{
  "norm": "rmsnorm",
  "learning_rate": 0.00502,
  "beta2": 0.98,
  "dataset": "wikipedia_en"
}
Below are experts of layer 2 (counted from 0) of a mixture-of-experts language model. Rows are named router (the router's row for the expert), gate (a neuron's input weights, with its number), up (a neuron's input weights, with its number), down (a neuron's output weights, with its number) and show model dimensions 0-191. Each number is 50 + 12 x the weight over its row's rms, rounded and kept within 0 to 99.
After each expert's rows: "mostly gets" lists some tokens that are sent to it at least half of the time; "comes before" lists some tokens at least twice as common just after its tokens as in all text. This comes from a sample of Wikipedia text that the model never trained on. Tokens count by the router's weight.

# expert 12
router:49 61 49 57 61 26 33 51 59 40 45 71 49 63 39 48 70 38 77 52 54 58 52 79 50 28 52 54 32 70 29 39 52 52 60 52 60 64 59 48 53 59 71 59 44 54 46 64 74 64 39 32 71 48 38 54 68 32 49 51 44 63 58 59 53 42 63 42 49 48 43 56 52 58 46 60 56 53 65 31 47 51 64 49 82 41 59 24 67 44 61 57 57 60 55 42 37 57 25 49 47 49 41 70 30 49 52 61 49 74 31 41 38 52 43 35 58 18 53 62 66 59 59 38 65 53 51 52 54 26 41 41 49 63 73 74 56 58 41 62 45 49 54 66 54 50 60 39 47 38 50 72 68 62 62 58 59 60 41 45 56 40 34 48 53 50 53 50 43 63 53 37 45 65 52 24 33 51 45 41 37 59 70 51 47 42 37 47 49 41 66 36
gate2:37 43 22 40 46 51 54 52 53 43 37 55 73 54 40 67 58 51 51 21 71 46 64 57 79 44 37 42 58 41 66 71 47 30 33 53 70 42 52 61 57 68 62 31 43 67 44 58 53 59 41 38 72 52 48 66 45 42 46 43 48 52 76 59 72 59 59 57 52 39 56 55 47 47 48 33 44 29 51 48 54 30 42 49 43 43 58 57 43 55 47 36 50 35 62 34 42 46 53 61 52 63 48 48 51 34 90 46 56 67 52 54 44 73 59 46 49 35 35 54 43 53 74 42 39 44 60 68 41 35 27 56 24 36 58 68 52 32 37 54 56 43 61 68 61 70 52 67 45 53 35 59 13 42 45 47 45 51 48 53 49 47 57 52 53 74 56 53 72 57 57 53 63 49 41 57 43 29 60 69 52 67 42 48 49 49 52 51 64 43 52 49
up2:53 47 79 48 54 34 51 31 51 39 72 31 34 34 64 33 54 69 49 35 53 55 35 33 43 52 33 62 43 58 44 28 51 59 64 21 31 56 46 64 45 58 51 67 54 43 63 64 52 48 56 51 32 47 45 53 60 39 61 70 60 45 44 31 34 70 51 58 54 45 41 49 59 41 33 57 64 62 36 59 28 62 51 52 71 55 44 52 61 71 45 59 55 72 34 54 40 44 54 32 62 49 54 39 59 64 28 50 40 39 50 42 28 30 57 66 66 47 47 48 54 45 41 47 64 59 38 59 50 57 62 54 68 55 33 18 44 43 71 68 31 77 57 45 52 53 50 57 50 49 59 41 68 40 49 53 18 61 53 35 43 64 49 55 43 45 38 39 35 36 58 65 35 54 60 50 43 62 56 59 48 25 46 43 54 47 51 36 41 45 67 51
down2:63 45 63 49 62 38 40 43 32 39 60 44 48 44 72 50 57 44 38 71 57 34 47 64 28 62 64 61 45 49 54 08 46 47 42 35 45 73 31 76 66 56 52 61 55 56 55 54 46 31 64 52 62 56 42 50 65 58 49 41 47 46 53 42 30 58 50 52 42 41 45 45 64 46 45 49 37 60 47 48 49 45 49 43 45 62 43 47 38 65 47 85 59 55 35 62 52 24 60 37 33 55 46 73 48 52 59 72 26 40 61 56 46 31 34 65 54 58 50 57 54 45 58 69 42 51 68 34 36 71 34 53 42 47 50 64 38 54 60 49 58 35 74 46 57 40 31 48 56 48 41 28 44 66 50 38 35 30 51 55 67 30 54 67 57 42 36 44 45 50 43 71 57 46 33 42 42 65 57 49 59 44 39 65 60 33 70 25 49 43 52 69
mostly gets: " in", ".", "s.", " on", " by", " from"
comes before: " the", "\n", " The", " He", " In", " a"

# expert 5
router:51 42 59 57 53 56 59 57 73 72 59 39 63 39 68 46 51 68 36 58 43 15 38 58 57 49 61 56 44 17 51 47 48 56 56 53 50 65 34 58 36 42 60 34 35 40 50 62 53 45 53 61 42 64 37 79 46 42 44 43 61 39 53 56 59 68 36 48 59 37 68 40 45 34 51 33 38 45 47 62 59 46 43 55 58 40 58 66 59 61 39 29 71 43 63 57 45 64 33 32 59 39 46 47 51 54 52 56 31 66 74 49 44 43 43 36 43 60 57 64 39 56 19 38 49 38 45 56 28 65 42 39 29 48 44 32 45 66 51 57 64 46 40 43 66 63 66 60 56 48 57 60 44 41 28 32 60 72 41 57 62 53 62 48 60 43 56 43 36 53 52 31 45 62 48 38 32 61 34 27 51 31 64 53 26 49 39 42 58 53 63 69
gate3:51 56 50 52 24 37 57 60 84 52 55 41 58 70 57 72 60 53 71 48 38 51 48 43 39 46 53 39 50 57 70 52 51 44 53 46 51 63 52 42 63 58 39 65 58 62 66 54 41 41 60 50 49 62 44 57 67 64 42 42 56 58 68 41 55 40 49 79 49 64 74 62 39 51 31 48 43 35 45 57 48 35 55 45 64 56 28 64 41 51 43 57 55 26 43 36 42 53 46 41 67 41 21 52 56 49 52 58 66 51 64 30 76 47 52 52 35 65 55 75 60 55 53 53 45 50 44 49 47 37 61 32 52 32 50 46 65 62 41 76 14 40 48 41 53 43 58 40 53 33 25 58 61 52 26 72 51 48 55 64 45 43 54 48 65 51 44 37 44 55 43 56 38 37 57 53 61 34 25 29 63 58 26 43 46 33 49 54 29 55 33 49
up3:54 56 55 63 44 35 42 37 52 60 36 52 57 39 40 47 44 63 40 37 24 52 37 53 44 57 66 49 52 59 57 49 55 58 47 33 38 52 68 61 36 49 46 63 61 52 76 58 38 41 62 65 44 40 30 54 65 39 46 45 62 39 50 38 46 43 58 48 26 47 59 37 44 57 39 40 39 78 38 54 36 50 77 51 51 38 44 60 53 33 59 49 15 40 50 79 51 46 37 31 48 31 47 43 50 54 29 69 73 54 37 68 66 51 70 57 42 50 47 52 45 53 65 48 63 43 51 50 52 40 76 41 53 52 37 55 43 51 62 33 33 33 44 61 51 79 54 47 46 54 48 49 56 41 29 48 59 65 41 75 15 46 62 59 48 35 50 52 61 48 51 42 53 69 36 35 63 32 49 57 23 44 60 29 58 43 37 61 43 59 37 61
down3:26 29 34 38 54 63 40 43 60 66 59 35 56 33 51 64 54 70 50 28 70 65 46 52 48 45 73 58 42 29 57 45 49 55 39 65 65 65 46 59 24 61 36 44 56 65 45 31 52 47 49 72 54 58 61 41 48 38 41 38 44 50 53 45 69 59 32 61 40 61 48 46 59 52 71 40 56 50 61 55 56 40 47 38 61 23 71 43 69 32 46 49 46 60 44 57 50 43 51 58 54 61 50 43 74 54 32 41 43 43 47 44 46 46 45 40 45 63 44 49 55 56 46 60 27 57 71 48 30 48 53 41 33 46 52 32 49 47 62 42 39 77 58 41 58 59 73 42 69 31 60 66 53 66 34 21 65 45 19 37 63 61 37 52 29 42 35 58 39 49 55 30 53 44 38 50 61 66 44 65 39 49 53 29 57 56 39 67 51 55 52 46
mostly gets: " was", " is", " be", " were", " not", " are"
comes before: " a", " to", " in", " by", " the", " on"

# expert 28
router:55 47 26 30 64 30 51 41 54 61 68 77 43 51 40 49 63 58 73 37 52 80 31 42 42 53 54 55 54 41 76 48 56 56 40 67 52 41 35 37 43 31 44 31 33 63 76 52 52 80 69 72 58 49 65 45 51 47 57 48 44 62 55 59 61 54 54 47 47 60 43 55 54 39 40 44 54 31 65 58 41 58 38 60 53 38 57 40 54 41 67 41 59 56 36 66 64 53 35 44 28 53 36 44 45 41 35 60 41 71 71 52 27 53 44 39 61 42 70 55 64 48 42 50 56 25 42 64 54 74 60 29 32 46 47 47 48 36 32 41 40 34 41 55 57 45 59 33 37 54 54 56 51 43 51 31 59 61 61 59 68 64 54 50 48 33 62 35 51 56 42 55 51 47 57 36 59 51 57 56 71 32 51 56 41 34 70 39 73 38 49 51
gate2:45 50 49 45 46 63 52 35 65 58 47 64 59 44 45 44 53 52 65 72 42 79 18 31 63 42 64 54 49 60 69 45 43 43 48 41 29 56 56 29 75 50 40 45 56 67 47 43 46 65 52 57 37 44 44 46 59 24 38 53 85 61 68 57 33 39 53 57 54 60 58 48 57 38 47 58 43 62 52 52 40 50 49 66 48 62 60 50 33 59 24 56 53 58 40 31 65 29 48 65 74 61 34 20 33 43 72 51 58 63 55 51 49 56 47 50 47 48 56 47 61 21 55 58 74 54 48 61 38 39 55 56 52 52 39 56 52 30 37 40 50 50 67 55 55 49 56 73 37 57 53 67 36 57 43 42 45 72 39 57 53 61 68 62 60 47 68 35 48 55 77 34 41 32 49 49 44 47 60 37 47 27 71 49 64 55 52 46 56 59 38 56
up2:55 66 42 49 57 40 46 75 45 51 49 25 48 59 62 57 55 50 26 19 71 31 72 67 53 65 34 40 59 43 40 54 63 58 52 57 67 58 48 71 29 52 53 49 49 44 50 56 70 40 52 50 50 49 52 56 42 66 68 55 14 43 37 40 68 51 49 35 37 45 53 62 48 65 43 42 52 50 53 53 64 41 44 38 46 49 41 53 63 48 64 60 39 46 65 67 37 63 50 34 25 36 68 62 67 58 31 57 40 44 46 58 57 37 52 50 45 61 54 47 47 65 43 35 33 35 76 33 62 53 33 41 47 41 54 45 43 71 62 51 44 58 38 48 50 50 45 19 59 45 50 26 69 53 56 72 60 25 52 47 45 31 40 23 43 53 39 52 39 49 34 63 56 66 53 57 56 64 34 64 60 63 33 50 35 51 51 54 37 49 62 48
down2:55 75 77 51 45 77 53 53 63 64 56 55 52 43 66 52 56 50 45 43 42 18 54 72 59 51 54 57 42 46 50 40 44 53 51 27 50 37 33 65 49 44 55 62 65 29 50 55 42 79 36 62 58 76 27 52 52 33 41 35 65 43 53 57 47 51 37 54 51 69 60 33 59 59 55 69 54 52 50 53 62 59 47 64 38 53 53 48 32 45 64 62 53 39 48 46 60 37 71 47 39 55 58 45 43 57 45 62 47 70 71 24 70 64 68 59 56 44 31 32 79 52 53 70 56 58 56 54 43 43 50 71 39 56 39 69 34 72 45 46 50 52 65 27 68 45 54 43 55 54 41 41 55 55 64 45 26 44 62 31 46 45 52 48 56 51 50 46 58 52 35 46 68 36 71 47 47 61 69 24 36 60 40 65 50 58 63 52 45 56 65 46
mostly gets: ")", "\"", "),", "}", "\".", "3)"
comes before: "\n", " |", " The", " a", " is", " In"

# expert 23
router:28 49 46 49 58 53 44 51 66 48 31 46 53 66 41 45 62 27 56 77 69 44 54 38 48 45 50 64 66 47 46 26 71 67 51 59 48 43 57 33 45 43 50 69 34 49 44 32 75 42 34 31 64 37 48 45 26 46 64 54 47 59 49 48 40 54 48 50 44 36 80 49 37 55 53 61 34 45 48 44 57 59 16 51 30 55 52 37 71 26 53 43 62 52 55 51 48 51 65 55 48 51 44 58 31 45 35 69 77 52 73 38 18 55 49 65 34 47 33 47 42 52 70 62 57 35 49 40 45 36 42 44 60 45 39 48 66 45 54 49 53 32 53 69 33 51 43 35 53 51 49 74 47 43 65 34 70 57 40 50 53 38 47 55 56 40 59 42 27 32 57 60 37 33 49 35 51 63 35 41 55 53 33 57 43 65 39 37 66 53 51 49
gate0:49 41 50 35 37 63 44 44 69 46 56 40 75 36 39 51 43 54 53 28 51 56 35 58 43 45 57 70 37 46 52 47 76 70 74 38 59 59 57 55 50 41 38 48 55 27 57 70 44 60 52 53 48 50 66 66 51 41 47 32 48 43 64 42 44 58 58 46 49 62 53 33 45 50 58 33 74 70 16 59 32 49 55 44 55 61 54 61 78 63 52 46 57 64 37 39 82 70 46 58 58 39 45 72 44 66 52 49 53 46 46 52 53 38 55 68 30 62 58 61 34 49 48 58 57 69 40 38 54 47 62 48 53 36 35 68 47 60 61 45 60 51 78 46 62 56 19 48 65 53 41 39 47 63 56 23 44 48 59 42 57 40 65 55 70 47 33 58 61 65 57 39 52 27 53 57 43 67 44 39 46 56 54 32 39 31 38 47 60 51 61 69
up0:47 40 38 49 40 57 39 44 63 44 62 48 58 34 52 46 45 56 56 37 77 54 29 54 45 53 61 64 47 39 56 42 79 61 59 43 68 51 55 66 52 43 47 43 56 35 58 72 44 60 52 46 46 45 61 85 52 33 45 44 55 46 50 47 36 62 45 34 43 55 55 29 38 53 48 42 49 64 30 65 44 55 55 61 57 65 60 36 66 57 46 45 53 65 53 50 93 74 35 48 60 59 67 50 44 60 55 51 52 60 48 47 47 42 54 53 39 59 42 32 35 36 39 50 64 60 36 42 54 42 64 54 54 29 46 62 61 51 43 57 55 63 75 48 53 52 22 40 58 70 47 45 47 60 33 37 47 41 43 53 63 33 61 72 71 35 33 50 56 58 62 56 39 34 69 55 74 82 47 22 43 59 53 42 49 32 29 58 58 55 67 59
down0:46 29 54 36 55 53 62 42 54 31 47 62 55 69 49 45 45 45 45 66 52 61 54 39 49 42 65 56 66 56 34 68 37 65 48 41 68 77 36 63 27 43 48 61 56 66 55 42 37 40 43 45 47 49 71 48 44 31 53 56 51 53 41 41 55 66 23 41 48 49 31 44 49 39 47 49 57 62 66 47 47 40 63 62 40 31 51 53 54 49 49 56 52 46 64 40 61 42 44 77 61 40 45 54 47 70 49 42 46 40 60 56 44 49 49 62 40 49 35 23 17 46 43 65 48 64 22 36 58 45 57 50 31 52 35 48 56 38 61 43 30 54 20 43 41 48 46 36 84 42 41 63 47 78 41 42 30 56 45 44 42 47 39 59 59 42 61 34 34 56 60 64 73 54 37 56 57 64 56 46 66 29 51 37 64 35 51 55 36 67 69 31
mostly gets: " of", " for", " to", " in", " from", " or"
comes before: " the", " a", " his", " be", " their", " its"

# expert 17
router:42 64 44 62 37 54 51 67 43 52 47 36 40 50 40 38 48 34 50 41 49 24 50 35 34 44 70 67 47 38 48 75 37 42 62 64 44 44 37 46 54 62 44 28 35 47 47 41 50 58 44 60 70 60 65 64 40 57 46 37 57 35 40 33 53 48 55 39 51 29 30 42 48 70 64 39 80 40 50 36 62 63 57 49 17 70 45 21 41 43 49 53 46 32 31 48 54 29 62 42 35 50 46 68 67 49 57 24 53 60 48 39 48 37 55 59 49 36 54 30 58 45 67 40 58 49 86 39 57 43 33 51 43 49 46 45 63 54 57 44 53 25 45 53 49 45 46 56 32 40 50 50 57 36 34 59 68 57 45 42 63 57 48 48 45 39 70 47 52 52 40 42 41 56 48 37 40 51 80 55 52 56 75 55 65 48 30 65 65 63 40 43
gate0:72 67 53 38 26 39 42 49 58 45 36 68 52 66 54 51 64 48 45 53 58 40 53 46 45 56 53 58 46 71 52 53 55 27 57 35 50 54 39 42 58 37 53 51 44 57 29 20 47 37 62 41 41 50 44 63 56 49 48 37 47 51 40 41 39 63 33 43 33 38 30 54 54 32 49 50 55 39 51 49 49 43 51 51 29 63 43 39 52 78 40 39 49 63 49 53 54 44 69 41 40 63 58 59 42 36 52 39 53 49 58 54 51 35 59 64 57 40 52 73 47 27 41 57 25 40 45 41 74 52 58 43 58 49 53 36 63 38 60 88 65 45 60 66 56 44 46 81 50 42 44 23 55 69 69 52 54 57 66 65 34 40 43 36 69 56 53 59 54 64 56 52 36 41 71 20 62 49 65 35 43 42 58 30 24 32 41 65 56 56 52 59
up0:50 56 72 55 63 63 49 65 50 43 50 59 41 51 45 53 49 21 78 34 47 29 41 58 59 45 55 52 34 61 54 53 57 59 71 33 51 48 49 39 52 48 51 55 50 84 59 22 45 70 80 54 51 41 51 47 59 55 36 44 80 41 59 47 32 63 42 41 55 28 32 57 43 40 56 60 64 46 57 36 47 43 58 52 36 63 48 36 57 64 55 45 64 20 43 39 62 53 29 44 63 62 25 37 50 52 57 54 46 38 48 57 60 24 44 56 40 51 51 65 33 29 37 75 44 44 33 39 64 54 51 43 38 54 45 53 50 50 52 59 57 31 55 66 68 48 38 56 41 40 26 15 69 45 60 56 50 50 48 48 52 41 56 38 69 49 71 56 66 50 44 46 29 48 69 35 68 56 47 45 59 54 44 45 47 32 57 42 53 47 51 54
down0:41 61 40 67 42 40 51 53 58 29 65 59 77 62 41 65 59 65 43 65 30 63 42 40 57 47 38 59 64 73 46 59 65 23 66 52 52 40 45 47 60 67 43 40 58 52 51 53 76 50 57 49 62 49 64 57 30 41 48 42 41 36 54 56 51 37 29 38 55 50 61 70 50 41 74 48 49 31 38 40 43 51 62 42 37 55 47 48 49 54 48 52 55 60 41 42 62 55 46 39 59 50 41 36 53 30 44 50 34 53 48 48 62 37 50 50 27 36 40 58 29 48 69 40 58 53 59 62 45 53 62 33 43 44 54 37 41 56 61 59 28 60 50 51 43 61 49 27 32 67 34 42 46 39 62 42 53 56 49 50 44 38 67 79 52 48 67 57 40 87 40 76 29 46 40 74 75 51 35 39 36 52 43 69 61 35 42 29 32 50 44 44
mostly gets: "ations", " States", " Party", "ers", "ions", "ets"
comes before: " of", " and", " in", " were", " for", "."

# expert 30
router:57 42 39 62 42 30 53 47 55 68 44 41 41 43 36 54 63 46 31 63 44 55 65 34 55 50 63 71 71 61 28 31 53 39 45 65 36 66 44 40 43 38 56 49 51 77 32 22 54 60 53 69 46 55 48 79 60 72 29 48 22 48 62 56 60 71 46 47 31 66 59 64 42 58 61 39 61 63 57 56 57 60 46 51 38 27 53 29 50 40 58 37 56 60 65 59 60 46 65 49 30 68 57 61 37 43 49 41 43 53 60 36 46 61 54 42 53 47 45 35 63 38 37 51 44 70 53 43 59 35 39 51 55 39 55 34 37 64 54 63 37 39 46 44 33 58 64 60 47 41 29 58 52 30 27 44 57 65 58 36 47 58 26 55 58 36 24 42 43 44 46 33 56 49 66 65 55 51 35 42 39 55 30 48 39 46 52 50 53 57 60 67
gate2:33 26 35 21 43 63 53 34 55 21 53 53 52 55 51 61 57 89 70 37 57 49 47 42 60 47 59 50 77 57 50 31 41 54 36 56 47 40 40 43 44 44 34 46 61 56 34 49 49 43 46 59 31 48 58 60 53 61 50 43 35 58 53 71 50 50 30 48 48 57 47 56 57 62 24 47 52 49 45 58 58 34 43 44 69 50 33 45 64 61 61 57 61 41 53 34 37 64 32 42 45 49 37 45 51 51 52 46 47 54 46 66 51 67 49 59 41 39 68 44 57 71 48 56 64 55 30 47 42 54 28 51 27 58 62 50 52 74 53 48 42 48 43 52 35 62 30 58 35 62 45 63 34 37 36 62 42 69 68 52 68 48 48 39 61 64 39 60 48 46 39 70 45 58 52 78 42 80 39 80 73 56 60 50 66 49 56 34 58 44 64 52
up2:51 34 40 54 45 70 46 37 63 37 54 55 70 73 36 65 45 67 78 46 48 53 62 62 54 49 73 31 75 53 45 53 40 59 39 60 60 51 38 50 56 67 40 41 33 42 46 64 47 56 36 71 37 51 60 60 64 42 45 59 31 54 56 60 54 65 36 57 26 36 44 41 55 60 31 52 68 63 44 46 54 41 46 45 61 50 43 39 61 37 51 47 48 44 76 47 61 44 49 57 24 66 38 36 62 52 39 59 48 75 52 60 54 49 42 54 48 32 71 36 49 69 53 44 55 23 39 22 32 61 24 51 24 47 67 57 59 61 44 55 62 49 39 39 45 62 57 46 43 46 58 41 34 62 33 61 42 52 66 50 77 61 36 39 47 46 39 59 50 54 53 54 47 49 32 70 42 53 42 70 67 60 62 50 60 49 32 57 61 30 66 55
down2:56 46 51 64 55 57 42 44 56 39 51 40 59 53 44 35 48 30 43 65 54 65 58 40 30 41 66 38 39 36 45 52 42 67 40 48 73 69 51 59 48 40 64 34 53 33 74 42 47 76 25 67 68 55 52 50 51 37 47 35 33 51 38 48 39 59 33 54 50 62 44 38 62 52 37 56 61 33 39 46 58 61 55 40 64 44 47 53 60 18 37 57 47 41 79 31 39 57 49 60 65 64 48 66 43 26 17 43 45 27 34 53 47 34 47 34 59 64 38 37 59 53 77 62 25 40 66 36 57 47 47 38 47 47 67 48 50 37 44 59 31 33 46 56 46 38 50 47 40 54 34 32 63 48 43 45 48 62 58 58 67 41 45 65 61 42 56 37 51 67 53 47 44 36 59 61 46 45 59 54 42 54 53 47 73 36 56 21 63 54 65 48
mostly gets: "s", " with", " against", " as", " out", " for"
comes before: " the", " a", " his", " an", " with", " their"

# expert 27
router:52 49 53 54 45 26 56 59 34 44 26 51 61 56 57 47 36 30 41 42 43 63 74 48 47 68 49 30 57 40 38 43 49 56 61 28 30 61 50 58 32 46 64 35 43 68 60 60 66 59 66 46 40 43 40 40 64 26 46 56 36 38 54 36 62 64 38 41 41 36 39 57 41 48 36 38 24 36 56 56 71 66 54 28 49 29 64 67 52 58 35 47 45 47 36 51 51 58 45 56 37 72 42 53 57 70 55 35 48 33 33 48 46 61 45 41 58 34 56 47 48 39 68 64 58 63 68 39 53 39 38 36 62 63 50 48 36 46 30 54 40 34 49 68 45 65 61 35 51 30 51 45 40 54 70 38 50 40 52 52 65 54 54 60 35 29 61 58 63 53 36 57 41 40 45 38 29 20 70 59 54 54 42 59 76 38 44 28 51 55 53 43
gate0:36 37 37 64 43 61 47 64 36 58 41 78 65 49 49 48 34 33 78 50 60 52 54 71 35 52 44 45 60 52 51 56 44 60 58 66 42 43 41 36 22 59 51 55 52 49 74 41 77 53 42 41 39 54 45 46 68 60 47 43 68 32 46 39 38 58 45 60 61 36 40 63 26 52 49 61 47 66 56 14 44 64 44 77 57 62 32 41 36 65 59 74 51 62 44 51 58 40 60 44 46 36 62 62 75 42 56 45 54 59 32 39 37 50 57 46 41 48 54 48 65 71 50 31 43 56 59 53 46 33 44 41 58 55 38 49 41 48 70 41 71 55 53 55 40 67 58 64 54 46 65 39 41 53 65 57 56 51 41 43 39 60 36 63 54 59 71 59 45 16 52 30 42 26 54 69 46 62 48 66 39 38 50 58 53 62 57 47 60 63 46 43
up0:59 44 46 73 46 44 63 65 44 51 29 68 59 55 46 55 41 24 64 51 62 51 50 64 45 54 36 30 67 45 74 73 32 61 44 72 54 37 36 40 29 57 50 46 54 33 65 36 58 70 42 42 42 38 49 24 67 57 35 75 61 56 53 32 51 64 31 45 49 40 44 67 26 45 50 54 41 64 57 30 52 53 51 55 55 60 21 42 51 50 41 64 61 48 55 53 56 38 58 44 34 44 55 59 72 36 61 58 57 51 48 42 37 55 66 66 45 36 49 49 72 56 46 22 55 70 77 50 56 38 39 55 40 53 47 61 32 43 59 48 65 53 43 66 50 39 51 73 58 43 63 40 48 47 53 38 68 52 58 52 40 68 55 54 49 44 67 57 52 25 49 35 37 35 54 72 51 44 68 53 44 46 39 55 33 53 71 44 51 64 64 54
down0:34 61 33 45 56 47 31 64 56 45 61 44 54 64 66 57 51 26 41 61 38 65 38 38 51 67 26 42 55 49 60 50 67 42 56 56 35 41 46 42 44 53 59 62 42 65 61 67 43 62 51 52 61 50 52 54 43 31 77 62 49 49 43 49 58 55 48 73 43 68 66 38 48 59 50 64 59 76 59 37 57 36 28 28 50 45 53 51 43 39 32 43 39 52 67 41 46 44 61 51 51 34 54 67 54 47 38 21 51 85 61 60 42 33 57 44 66 33 52 31 40 62 43 60 44 50 44 64 59 55 30 50 44 44 52 52 52 49 45 46 55 19 31 63 38 49 71 31 80 56 67 30 75 63 29 52 41 33 54 35 49 44 56 44 38 63 41 53 68 66 46 37 45 52 51 50 54 35 55 65 35 43 42 56 51 56 50 56 32 54 57 33
mostly gets: "5", "6", "9", "4", "7", "8"
comes before: " |", "′", "1", "2", "),", "8"

# expert 19
router:37 54 61 57 40 67 62 58 62 60 44 39 47 60 57 55 45 72 40 59 33 44 37 47 46 44 59 42 47 73 42 42 40 37 42 57 54 34 35 57 59 57 54 30 40 40 44 48 38 32 58 48 49 76 64 55 50 59 62 48 67 50 49 40 55 50 44 42 80 37 38 32 41 46 45 54 44 52 46 73 59 27 52 37 43 51 45 74 61 65 10 55 47 45 56 59 66 52 63 38 58 13 74 36 43 62 39 43 37 63 55 46 68 62 54 36 65 71 48 47 21 57 56 45 38 43 43 52 43 55 56 50 42 41 70 54 45 61 56 33 55 41 47 41 73 65 53 42 55 43 43 63 48 30 61 46 62 57 44 39 60 58 33 47 50 83 67 57 38 63 61 49 29 51 61 35 68 51 61 35 39 61 47 51 63 64 54 55 48 32 58 42
gate1:64 44 57 62 56 39 48 54 53 47 39 47 67 10 45 65 38 51 52 25 71 32 55 40 28 52 50 39 49 39 63 64 51 39 41 45 67 50 35 44 63 55 80 33 47 39 48 29 49 55 40 64 46 38 73 57 48 75 49 58 55 27 57 49 57 51 47 43 73 52 60 34 58 37 65 30 30 48 59 68 34 40 43 42 51 47 60 50 44 63 46 45 70 36 45 64 56 75 47 36 45 47 37 44 57 66 48 35 61 47 32 48 59 48 40 29 45 67 51 53 42 47 37 55 44 45 53 51 27 48 40 55 30 42 59 42 50 42 37 58 60 59 42 53 54 65 64 64 46 25 29 51 58 56 73 35 53 44 40 53 38 43 64 65 62 58 36 64 50 66 51 41 65 71 56 32 50 32 52 58 51 59 58 48 55 48 45 39 37 59 72 22
up1:35 62 63 54 48 72 40 54 53 53 41 43 38 73 54 24 52 42 57 82 36 57 52 55 72 39 43 69 51 54 36 51 51 59 47 59 46 56 68 61 37 61 25 69 56 44 62 62 63 43 60 50 50 51 39 60 62 40 54 44 51 69 62 51 44 57 51 48 47 38 42 55 52 54 45 77 81 60 32 37 59 57 58 75 61 53 47 47 48 29 48 44 42 45 51 32 52 41 56 59 52 70 59 62 35 49 38 57 53 60 67 63 52 53 50 67 64 49 46 52 62 52 55 43 60 52 37 58 83 46 58 37 75 62 40 57 63 53 51 47 56 25 54 47 45 53 20 34 49 56 64 56 54 42 29 69 43 57 63 43 40 51 41 48 37 47 71 33 62 30 50 58 26 25 49 71 57 63 54 49 47 40 41 59 53 51 48 69 53 44 22 70
down1:60 52 69 18 45 59 46 44 55 57 39 49 56 55 43 37 40 57 59 38 40 57 44 55 66 46 33 31 31 63 41 45 66 61 56 33 43 26 25 51 54 48 47 51 46 39 52 50 49 50 55 47 58 62 43 44 55 42 65 49 41 57 60 68 60 43 56 80 41 55 44 50 54 61 58 55 42 49 40 44 39 32 51 38 53 42 59 60 53 68 35 65 38 69 63 62 68 58 58 61 59 39 52 40 56 50 41 74 52 66 38 48 69 54 58 52 33 63 61 52 65 45 41 56 46 45 47 63 48 58 59 58 32 58 68 47 61 32 67 60 39 62 53 75 47 38 26 60 47 29 45 48 54 72 47 52 65 49 56 55 57 24 74 76 39 51 49 32 41 73 39 42 26 42 52 73 62 52 34 25 50 38 45 72 53 61 44 32 28 32 34 49
mostly gets: " film", " name", " work", " use", " station", " information"
comes before: " of", " in", " to", ".", " and", " for"